python train.py --num_hidden_layers=11 --hidden_size=96 --n_experts=48 --experts_per_token=3 --d_expert=64 --d_shared_expert=0 --hidden_act="swiglu" --moe_layers=[0, 1, 2, 3, 4, 5, 6, 7, 8, 9, 10] --router_score="softmax" --normalize_top_k=false --routed_scale=4.0 --balance_loss=0.000583 --balance_bias=true --router_z_loss=0.001 --router_bias=true --init_std_router=0.0128 --lr_router=0.00246 --vocab_size=16384 --norm="rmsnorm" --norm_eps=1e-06 --tie_word_embeddings=false --optimizer="soap_variant" --learning_rate=0.00681 --beta1=0.95 --beta2=0.95 --batch_tokens=65536 --max_seq_len=512 --train_tokens=465600000 --max_steps=7105 --dataset="wikipedia_en"
Below are experts of layer 7 (counted from 0) of a mixture-of-experts language model. Rows are named router (the router's row for the expert), down (a neuron's output weights, with its number) and show model dimensions 0-95. Each number is 128 + 24 x the weight over its row's rms, rounded and kept within 0 to 255. Numbers have three digits each.
Before each expert's rows: a language model's description of what the expert responds to. This comes from a sample of Wikipedia text that the model never trained on.

# expert 17
It responds to: The word the, mostly after prepositions like of, in, to, plus possessives and other determiners such as his, its, this.
router:158156169111099129122123122143152121160097131090143152102133135128122141090122077149142142121143153129116157086166143102140138140090107133117138115161126119109156116138099139142127082145119119146118149161071141104175082115098137117143128178163147129128106090144136099103095153086153100132
down0:120149122115173150088149189110151101105158118132123122143157165083137129154116131164163159124096102130141138105128148124130111119116122144163136112170123102132111177189152102103123130145131118157107145112141113169148114141117123127095121167140123098115053106127128143149134115119159109155
down1:135143137138140146105123143170135115083119095128096113126155150114148127091133134165147137108105122155089161124146173114121101110134106099103129119117146140104163175142145126083139192137101099125117175180166132116104141142151126124110147128115109146120096137145121118084134154110065144153
down2:067104115143126117207157114129117138156089118178125137162152136112165150094110150111125149145096121136112146105109117142177149126089116142140090128147121132115085137113144154123094143139089115117135133098148160139160109149128107147118119112145115119128170128119173171143127084151124119115
down3:142148133165110145128160152166175135165108124187121178114104123095110133125101129113089099111106104113125150143103124139116124114104159131115096144138141141121108085100105070077126102099152113134114141113147113099107114100122095114112174143141142150107133102148124133147109081119165160130
down4:117114121132113122132126136164122128125148135089165160135072063130124129124124085133117131079126196157153144146157136121191129140135157152108110138176140127139118113165092152108099098095110118102134129155151135106121110087134096138116138115142158174164129152141114134140129134107155138114
down5:118107149168131124131124141119095120150149122073136109126127126157167152116128122120127104156143142101144114139152095105122117114140163138108130129197105074136101125116117132143132112131125123163138105106128135114104108159115168100112106129151094116171224113151143113119137089165127093139
down6:147143124106122129106082094164144118106133106113126061159137128099119172166121138151166135148105098115115116114114130126115101109119102132130115128111121116091084108126143120133134145119105162125147129109140155133142165091156118103140088146133135194142089146141160095076142140087101158099
down7:108096098164128116163082139098123140118121120118140133131131123089090104118086145095112125090103099152138176155096149138128127129151138109171120124095089120129141084125115128117156121169103155089157105131131154152161122111100059141100109162153109174138099121110115130142138143146121113143
down8:129139141100139106113114107164152113074163124100171129126126098100129153168113148087127120111158107155099122148118114096144058113129135115136129135141134118086134155125070134127118119151122110101137150158146114152131158120083114181114142144107155138114146153142107116163089102077114112136
down9:162153123110107118144134113143089099124138132149111127120100098157093099140146118099117124167121142146117137129112160155082158095152113096156137129162088121145114097110090156109119072136133136132123124161179086122102099097159113177110115166130114127145134131124141166128102146174089119104
down10:133149148123133111139179134108122126118104127148137127112135125127121123160193147122130117126095139133157114124123163133148128122158104133148166137134116145146094105148087151107137135114159133155160119121073084060121122134097109094090089103121145142136133127158065090150131140096128181141
down11:130085080137103165136139147122107106105147118143138146131084097083108165113098119132137119148162141155073137132128140110156128156121135169101127127112154133147135064067098096102121096137116150158184104116137117127132137130122137110141181131131150150124119134131078137134112134109129099143
down12:085107149145164131116144119097137089121098136124097118096147158112115106153140136124096110079145158120123126156129098130147142125131143134096134093142111089127150141126145141155103130107130132118140117151096143159128108175124171074126148117125078165067148155160107139085126123133079133165
down13:136114119118130094110130156133089151119139153111152136169162128149130133086139124135134146114114108117117103076135138105170101111134105144134140145152141094129086140107142178132143173112097183139156134096143138160126180181122161137160102165148143108094104119113155160101145149132128094128
down14:111119146151074160137172143130144140121157181161151167157133156089116107091135142133133149073110135129134124128083113155155131119099145140125076162111124148154125121134114165135111138139102104111118120121117111150179132077122085141112125134136124123149104109100114108120105110134193154129
down15:138118133090129112088095126118152117113121154151116105109137176138127116141135165175125109123177086099157122104146101119122099105138152151082090137162158132110141147103104163103145190133163150107164125130107136113134145136167182101100118138166139126082122149130105148107114122133135121119
down16:124141123067138119161105149149144129137114131140106092116104097083093140131105102118140135091114097111130126119115134150094112125137143141090107140125099160140132146123108091143103112134098098096105140145116090140106107093158115165194124152147152132121089098072148096135103116138079137148
down17:111110147106119093109091079149114108125124115174169104129129062129097095136114152103135131099130102157116157145130151139114099157161161143137118112116112140090117085107086108126132123072138147135108127150116127115137136088105134163121132146148082131122075119133116123074130125139090118120
down18:120087095114130137173132161126113164135131165066111077103113138151122134141147169130131123104116126122156124089153118185140128130108095161105166112114088172105142097133148119144116108134135129181110126147151121115125133119172119132157142174118166132111175144110130154136145124128129126090
down19:166155161172108116107103101167082132116108135118074132151135100123137103140128137133119109124123098159107175168138160148100149156123114112131158097137160152171140129132120160143128134114137106143153118139129132136115090105118124116132104170106127176127134159080134083130088154082131165130
down20:164093139158097136162102101120126140125127152104131145152133093111118108091134127116155145158129101118179124110133144080149127173134128138115050127078086135159137100140117143156115085144166135166108135131139127122103148124158164116161112123114158114131152141133137161120106130074130139112
down21:163147167148117128120091141138102106140084134126097078106120116134086099091096106135138082131116138126137126128167079138133134144131095129160125140110128117186131149148129128166109124150150115142114147089111123123078087142090089153146127127153141139135090154118135071143140138148166149131
down22:148133094093135125159123152131086132109117151131140103117187117138168134111118132133151095119091116143128115148106131127139076138171105145084139116110103088136094125145152154147134165117121165095128124079132116130149152150123147127120118076095146112132188126100117151173087103125113154136
down23:172120123107130139089103108150110150125150166149115184132180135153107116076106118116124121145096109176105128120115149121098136132114109122141150168111098107163098155126133130106154100154117105109140157092177134143144123099111119117118205133148127111105150145133133121127081160134137110116
down24:138121139120071093066101157130158141120138140104135101134132140123089136144116100162117096159096134148058140111153112128092120132124143124063145097107148109134148124098087133089156129126103113150110146166146114114148140122138133136135113128100154139126159143139174125165136152081135114133
down25:156137157136117130145103136133128133121142175137091119141171116118077109113125148114150130106138133138080143123104136160158120133119151117104116154126139134168142125122109130083146130154160107107156102121140170170189088145129089143108100091117086122094180127152137122123117177084118131110
down26:136123093172150170153144121144116159149099093153130148152104155154152129101138094110105141110142168091096101123108143139147148171118150122152093130091128113119133115142126120108143142132069093130156105139098123185078147172110106144144138144143137142129163155152158128160150136152152135113
down27:152095166156119153107107113133104118109102129093118119112074087135099069140148132142140133120120143096168102159128120148105166129130124125084171124124144137147136141120098129118129140111134128157182123123147112174129078121117166163097105132134151153151146102108173157137143100086110114131
down28:099128142148155145135109131123144098156080127114135125149108146135132127106118159159111093151143164137116130090115156142115139127112145105144092135168152146142146077109134084111135128141148106130173109129163120132150128060120133168114145120139124132150109127133183087178079165158138148157
down29:133159133117158134131143135143093121114121144155085119147135137178122087116156112082098150087164171146114130122128102150133127106110156162131139154116147111121147154098139167117147112119099114102118124128121100130147074159158080101145129143122133120139121109121086082058118139177137135119
down30:098133132132158110145121127178144103098116137142102167089126130091086169117129151096147145146126162152113097140076165132076123135151087115122116107100136167142102101124126127092061113143122096120112130140114145155149161128100100144139140134118113160125118149133127150189118133100132129112
down31:144108104151146156142098135134123125144109115183129105130126097107105135109107121126142141136134136146095160168091130128077054093156137124142118150109104098118168161154162108102128108129145118128101152091128178138148150087144099134124141131135166119092126096118088162100125158136102109129
down32:151165162095143075123127125169136207117155111115058105097102103168133118098147112102127122098093132091114138107134113141118125153110124092116118117152122117106096126146116116084115120139103107174135135091133153163130130120137143133139152127120138126128145120132104139132081149099090154133
down33:113132141179166102136135136072153118142106137121102153127124107140136145166110122139114121121179127119124144113116160128133132106134088138157152136136141099126144161075111128084153129095155087172122135089159113129098107149160112088137129094136109147122118128107147151108105112188184140145
down34:173116112146131101157100088137177102133126100110130086134119099126104103138117158134105118130095155108115132117156125100117127101129097157119141112085125152096162147136116111151091117137125133146107109083117122157105126094088126126111152169144111126120098169106137117144113099141046098104
down35:103137138178134133111067124101133137123113131133107126121137147076159108151099148110106146129146150108119099144130092153119077167119117144117093078097139092126162121160116084092128172124188158166106111129132153166126127109132099134135104106152153097111106142128150121122149142103127123140
down36:086168138122081096163121110138123138134133123129149131111116163120132160131154074093124171167172182119179134124153126150117126105147142133117145151131144096092139120160145102137121167137137138138143126106103109165113135150083099126161092107145127157145130182093132143121115146093130146140
down37:077151144105129142137150151151143118143113126107131116121171154138113133173187153132156145066140114134155175132135118115159093132085096152093169108140153096143135159133143144143141129100114145149140097140150119156128136104156168107106122119126100126107126143149137126185131110096148157169
down38:130135133120124127183149131114119119137134077134155133114099191150113122155115070092125139135130157153116102099134084102146095108141135103144113156138121073146152171135138127114095121116169179149090123129126135130120119129127121135155124134132159152187137174102125096130119095162142114133
down39:114129150135128084096114128148103131128153113121153144106133177153113151162105135129172118118144152126121126092094134134114124145113095152119080157080089104135176097149155093102125094095129113111109100101160133161102160083179138156116156126137106109147099117102125123118125125112148101093
down40:117106132144140122093107071108084159119142097136148165137162144108167133066117112124165137106129146138085148162118141142121115138119118147111122093157145128133122136109102133132136103152164145138192127079139125127109155104118163124081127089138112136090113130146139121141140191146108137146
down41:116113124134126106132125142100139094135116153100121078136144113135157151137108101078094117137157117099141160142118101136114123173100167150138145119112126138135128128134121096112153129129131181099123136119117147138137101100124108133131161152145150205138075144108173110125059145180134113112
down42:125101122119113123106133121143143144131151148103162107123128120130148107161126134115127114145110118093120107118129136116171147143141070092084113093138131142160176155114143149116150126154139103099104126151155108195075093133084140108128115139094110169121114098122155112146107143130189082111
down43:120143146141160117158169164096156136124134142115100135131118132131117141114087117093137096121162149155081117109124147110109141096139147179097132131135124084166113146131126154125139153158119087137111122115159121124168121107133132118153089143084121139130149158097103181140139116097185096176
down44:131145170092131111133109116148125157110134138120159105094129121149147128146151130093136133134156089120144138136116138156120167063100208126142150150087111162115125109147135180114133116132107116146138132152084138155142125103141102173117154138077117138118165149092132145103097128102112107121
down45:087136087142123093110123149145102159121089143122107148134119144093134154145093146097115108161094105155094147137093138163149091163151094121144123126139120192133144108104135126114151080131159115087145122160157150132134174131146093152144107139148115109145124113131074166137140127155143143125
down46:104163123112163076162136206117124127096126161127097137090113149075127140150136138116096113136185145134148147153141136123120141078136146140132086145133119144134148082178080142147146149100142105104116155151162145101137115148109130151151120129159152138126141152132146144143110111130123109129
down47:123114108164138143088115091186092145134172127146111099129147152135111136099144137152160144147122147131163115137133127084108092118133160114106114127084099134123120165140153148180105104116094130171141083099126118158123101166153086150132131126148161129134116125182113134115124108140109110090
down48:100122121116116140084147108105140123110115140110174102098146134135115153149162127141113132170137134131141111105130111175157132109161104137118148156092145096110137147100142125117163146158098160116140084091156116148105158144174172123076103142144165117103108131110127110122171110139102115187
down49:132167135138157120122107166125107098110127152160112176153166133103126116165107146139142168107149114171127173172076124113078157120141128129148115114168116156136167167152131115130077120146150144108135105153152164149140137101101101099144157128141130119111107127085112120153129149134154106132
down50:083086103162109124138148147129111132092134120124142136110088109114127138163093099161138145113123116125141135150153130176124124103115151126143076142153126138134168100143148105124112166137119142155103116145096131133119177133145143138128105109133175194100117109107127084152155157099072094137
down51:127117130133103107121118128127118155115158120139110149128107065157103102123156130133112118138131090109144161119125135099096142144117141130134115144146093151152192132104101132157119123162119101073112150128084133154129110073127169111113171123180090112148143116135102120157106164131084130086
down52:158109105155135121105150103110118108099103150100072139127120117126079128134122141145108129115109114133101087135132181109089113116156125101166145124089146194130161131087141133144099117124133113128083131100096164135129112158112133117126123139131128102136108145111157169189161139167144114110
down53:122113149093126105189088119107154138117099107100138129075134131123125141131140107107141155132133130076146109063090134163136131132135160099090103144101118118143116126127090127146100142129092117112102121143110112111128073148141113106093108083154094140177129147137124159115132089147122154144
down54:144125146140186150152150156125154104150143114137143085128149134137170154132151127137093127106130163099128135135163122122191143092120102092146155148168128127100069176126169143130140153085106115143130141127117111130121104165144120140149089104100138117121180096127146119149102101136137145127
down55:113105127088102118128137152127127116121151154156103170161117127111146129098146103076141139137142152105084153127163140109128136090152093126147139154153134084145112125108127168127106125161088156141083122160161127165093149138141141160051097129111108129142120137108120106126147125168096118116
down56:121152133126120126099135123167132133138136096183136096120124145152126099136143153103130144109183151148184119151119105135108121159141146149131160086140177175136117098135172147102104116168137150110128111140113097116141128141095100113118196155177151109116139124124135117166145152161114130108
down57:149129148122145143139131099166128119113114094122147139110130157092140110120118150121129131120122103186120089125104152123147102174160133141120137168096110133137136152117112108134124119177120146136134141132091109155223134144126178096093128132141147131156174136110143156156132104082149095113
down58:139122147143082089137155086142154147141130137118156105155122095128107102125165093129098142072147129125113123105116152118055061124135142109114113117102125110154107123164124114144082119105109117136138117132082138144091115067141104146114140111163132154148100117112139139163129140129136134105
down59:114114109115060100158174105108127121129124155111114132122122125144139119122117146136124165122116130140138116123116147153100127178128093101112141118156173140105160150113160127104119116141147138118130075132119102148103143117132124106113123173138163119174150114164135178106107165067069150140
down60:111146125135113128161074128089154147104100113191097118094092123088156127138126181105125138120151159113123139156139097122120164165108133148139145130119134162127100117134107066113127142156126107098134102166115126097121177119130131112153113095123144113119151137128133154164172100092151137132
down61:149161116080134142118136123120087126101165061100152089158140163098116150132127102136113126153146108154137148137148145151147127102137112165125078136129100117145090156132151120118126124149133133126092109109125139137126058156132148126124168114122106121111083150096124181110168158121146106134
down62:154132131167130118136125089118157155154105141103095116150119135147110126117125113085150128094137104144119101116131162113180187132133133096104107136113092111138114107107139065157117114130134135112135103103162147114180063136099133110103139095130125117181139132141141123126103158170096121140
down63:165151146156146183091110098136119134086128105115140186119106145105181104135153117140139103107128166137075127110103160109169144121149114148125132136080125140132106118131130122127169153155139099147114117149132159149130096156134139125071149135130116102082140145134116160120159150116164119150